config.yaml
n_layer: 10
d_model: 512
n_experts: 64
experts_per_token: 4
d_expert: 96
d_shared_expert: 192
activation: "reglu"
moe_layers: [0, 1, 2, 3, 4, 5, 6, 7, 8, 9]
router_score: "softmax"
normalize_top_k: true
routed_scale: 2.0
balance_loss: 0.00436
balance_bias: false
init_std_router: 0.0358
lr_router: 0.00111
vocab_size: 16384
norm: "rmsnorm"
norm_eps: 1e-06
tie_embeddings: false
optimizer: "adamw"
lr: 0.00117
beta1: 0.9
beta2: 0.95
batch_tokens: [131072, 262144, 393216]
seq_len: 1024
train_tokens: 1886000000
steps: 8227
dataset: "wikipedia_en"
Below are experts of layer 5 (counted from 0) of a mixture-of-experts language model. Rows are named gate (a neuron's input weights, with its number), up (a neuron's input weights, with its number) and show model dimensions 0-127. Each number is 128 + 32 x the weight over its row's rms, rounded and kept within 0 to 255. Numbers have three digits each.
Before each expert's rows: "comes after" lists some tokens at least twice as common just before its tokens as in all text; "gets" lists some tokens that make up at least twice as much of what it gets as of all text. This comes from a sample of Wikipedia text that the model never trained on. Tokens count by the router's weight.

# expert 25
comes after: " |", "\n", ")", ".", "|---|---|---|", " Year"
gets: "\n", ".", " \"", "'", "|", ")."
gate0:098134129081165101129162124131125157107152143201098072138141155049162138120183145093103149185157039146082191172108116169159167113130121140176094159185109164111140159101167158080079142113165123107090123105177161113172127173122173115134126152163163120215156124113142136123163048099108171114158124140080137106180124085116129164127126146151161133118089082186111152128072125145121134133102
up0:148138163164083120100172175137148149157099123126117172143080065117093113137119146104112123119100149138105080131181180116077093116134171116111100144124110164118134172114075089057089154095122123103124180174120124177127149092093066166167124125107109148176126089130105135149095102150155136137106156180160101143105112112165120104167128108140067190158087180105096133157094148120160111137126

# expert 59
comes after: " (", "0", "9", "8", " which", "7"
gets: " was", " is", " were", " be", ")", " are"
gate0:150116141120126155162114128123132136160146084144101138128167152131143158120114115119070145118181115066119090148135124098070099132080149138092100175135147130112121121138196130168168166111093195139141149139143141135151128140102099138134121182162108113182090129124117118133104153127095142127108069136089153169177124087145119138113179125168123149165147137151101108191122090097235131140107
up0:110142159152117113150068129132124145150123071139079143150132110144114123125092095127119139106183117154134132144123110101152111086146191122096198131148156136119242158098145065141168130121102183145136160074118101112135178136153109094114125104062132142132086132114180120149095179156131081147144108100087185109138119098122126129068165165136142159195139136161116052104160075145090138069116

# expert 28
comes after: ",", " |", ";", " New", " in", " —"
gets: " |", " —", ";", " York", " California", " Texas"
gate1:125171148163137094115099141144151162105140139173161142134115124139175201176095116146121091096130136128162123149132080098117174159144097176103108118108115160117132060092133139193171102134143114113083112126164102137092063074112106143106131084129070116144106128148131119128107174115099058084132112133108123141095121148100153176118129104144154185153127151160118187103120076140136180123127
up1:136188114148145121118097126105119088177150164168122204111122139128116128174143003121128135094123159128176147139145145154117185136141086135131120100147102096121169104143116108127130109129171110083079153145160129131111086089051176164115099103166072164160109059128184190159149135120148114129213128075188194132079133102116081108113105130121093125125130144102107101133062129114122150168137

# expert 45
comes after: "==", "\n", ".", " of", " the", "-"
gets: " a", " the", " The", "The", "s", " an"
gate0:107143171150146127136123158132153091146118108131213140110144150108097211059114093134164146134130150135177089098176149135116089205121124198127133130139148176111138139112163110174182165092179120076111094155081109148109151102180181075147161153134181179116118108154102126177126120143129146189132125137159131145105104194189142165113113144173121155076151118054129135144128122134142164134117
up0:104121163110176117135103143139168082164178135118163143101154177145129152089136104137147116090076082120068122069128151175157067151102140151157132126143133138065110090142170168185177153074100113118141116084071142153196128077121157096156119130139112174131094164174138081127163112105107137162084143142080177117153103144142146146111128146192112154105141150133129126186085067057121133132088

# expert 50
comes after: ".", "\n", ",", "==", " ==", "==="
gets: "\n", ",", ".", " that", " The", " he"
gate0:142135101119098156137063126150125132110113143118124143151144154116164168106078079145106144108140122139030133206094165071142145092134130139102079169164170158102131145104135108131102097137101146153107153156127120123115073117134154155121104144154138144147168205126129157148171126189134046062114105090148132161149132136091134158101161122159141119098168163197102133084108119137182181167193
up0:118137161148111131133111141110139133131110120107060082148081140120101113168151121152155093121102131112116116144078184153158149100086101128104159076087108103134133109155114146070103106118109130108101174143136094106187122163101157158110120071103093098174117090184074160098152107083144185091155120159085121082025083117172166135113127144076106121160096126112086149115133141130136082147110

# expert 36
comes after: " |", "0", "8", "7", "5", "9"
gets: " |", ")", " USA", " \"", "5", "4"
gate0:078118134146125092094100153140134148132149174114126093173152127123152164084102114084133140112159155115100124134159145073103090138104068124126127093094100103034118128068163113129084093172131093089132140114075169124130196098149155100109114193099115135100115185175115112158143158121170143057109118063166130167087138162169129081112121079185139140142107145180103122130117173078216153132131
up0:080140135097137093097139125125147192123118195091161108126102128111114181119146155128125164166134136100083108107172113142119134132125086110121127113113108126100116160142106079138156084129159098093192130152080222060157188116116151169107094116100132176134124116185161105140131138107118118075084144133183183153102116172137115063083138133135107085136178117106132113108158153066173143121108

# expert 6
comes after: "\n", "3", "4", "5", "6", ";"
gets: " |", "-", ";", "|", ":", "',"
gate0:113152112156101142109150177162153131088134115158127122131155144178151119088096162055143153132169133158136064116190198195103118169127172124142130117169158115104171141098119119149108162128090129063135118118124095146113130135135172160126111153159057170123151128111136083187080103148086067086143135061168169145095128144076138116083102156110141143163120155088125106129121125138116202098133
up0:107110112125165168159109105126118125149106100113157142128068046075114186160101121136158086101136123137142140113037035126126140135155071121114127158131099132142121110121128047126104163141093130120101109167163158113107112115140096114109141090137162096160142121128060145113134142171204118105154062159099149138162159165156066094134073129146097134141158138143128168121119148139172166174120

# expert 26
comes after: "-", "5", "0", "3", "4", "1"
gets: "5", "3", "4", "0", "6", "7"
gate0:138116101110135129126164113134125137121107122099103101068146112156108115141132147143067197077129121085142149155135135101141122171106146108176139128138146162102120111084113104130212105070076091101127077176148114100143116168140139091074130177129158132087127096116166122164150110151156096130121126120164095163107075152117086093064181092107139106186159101107157107121099124164106143095154
up0:104184167147113061110134141167152128146127063197128116157113131135096145043093172064142155138146122165160110133132145095094191168105117142128115106177110198104130118127061109139168166132133093125164118118154107143149159102120177130143138130141170127091156069106108107110109179113105140178182111139090140118130137147123101139039147192053150113090154135145177103126127151108075157132146

# expert 4
comes after: " the", " in", " during", ".", " after", " of"
gets: " the", " after", " he", " of", " in", " during"
gate0:124141094148146131111159123146119156157180089142140158103213136131118100143164129134129112089106063116122094072133144109125136100071141118185097156117077157162228127076142118165124112102110120104116160192089128123162133122172100118120103093125137143064117103112089175142151097190126125135118104085128139165075111159092149102128180165114182145136170101098110125108160125098153082099125
up0:143135145122161137121109092114126092119119100122097041111147133115075086134092170082106123081130088144127160135142155153192196153100159096180152117103062174123124174131092071190135144229145094131104106086172172069104057076106184108129148116164173084122173133135121135094135128125114170139184128140170106168138059195125128175187136081138074135131132104080105118155092142057167103148133

# expert 56
comes after: " of", "'", " in", " with", " for", " to"
gets: " the", "s", " his", " The", " a", "'"
gate0:139154147114131158116143107123106104154164111106162129143137136135113120140132132141142144137111107126117119082108113153104094122100083093131116116113134086073123086079088107164158115112075123121116126129097078098078089125088149095145103171146124144167139133081138142094122130153101168139125149071102140118117173157098141124115157129113103109097121080099128187142135168105132170168166
up0:125131123140119129126135111130135123116146110185179158100169102108128140123086150095166179123155124082155122177061166169137121148103111142118134141045158119164128151092110177152164143093156101137146179120094128136178113180149137136119102128174112102145133094120141151082125132142125165141168066116122149101137149163129100095159123173118131107100166073066111120124139118193123154132152

# expert 19
comes after: " was", "\n", " he", " as", " He", ")"
gets: " |", " was", "|", " as", " a", " –"
gate0:152103128106109169145124168114121126115134100117144125170139168078179100125120082105106145059099106147191095112117079128079138181068132101155193195150104124119135162129183101186160156120106148197169093130165159107128145095103101113167177153139090118153130086109189140143064122130142174100120082171221110124189084155118151135128110182102145170135171084114100133145134151080113124125116
up0:146143153162148106194106108129085098063078129121159088086139090091130181080107193153127165182125165105072181091101171135175125088129112152149024135164091175203147116120144128068096047144170178125109155151190133180157148215153138129100131155160138181140152168115117144132136131131157101128119189176158183136078140116146106050097112139147114133164128135094200169094143133142086079147124

# expert 63
comes after: " to", " he", " and", " also", " He", " who"
gets: " for", " of", " had", "ing", " with", " on"
gate0:125091107151109205142106091125127107131170124175131107111144156099123073132076105141093153115117162098128117206133139110104155076126119157125101134105157158152100095109076163159122135169124089107135044097104190096122151109111187112101098144121167183175190207124127090111177158106134155115116119087067103145161163119152150104086101151138116128106164129111185135132066119133136106086110
up0:203165111104159122130128095115113129120102106030140133136072074168123135093107181149136094065104165160086105042066105126140113126118111064087153134198115135073151100168177113157156144159136063130104144172150106142166069140081119112126136123141155122112123099037133118134106114166142129090165134140162157129120096127136114150189115145131117139159103137124041138161165148141170155160155

# expert 18
comes after: "\n", " a", " and", " with", " for", " an"
gets: "\n", "ing", "ed", " new", "ic", "able"
gate0:069130115111129077116209154122124148140111081150099067122077110034144082171103068150152125163141078096120129146131050128108104081052155112126167124099140086135126104098155135166117074128078154089223107128136114153184110114133145131110156165150166085106152136129101142152177120111135136154210140136124157179133086139161122099135106173096146095151074149144121141147080155127147132115136
up0:132125108123128105142116121123142143159146085138092119158112111047159114124172079168178127157118091107093217095192100155134117116085118118138154090144145108172137131129161126184097129101094161110180113095117166119193089116112102117095174116182157091128107129153125151180125124099136129111188119197143155124148115121168151169168105173093171109113096097128138165118107154151102157117125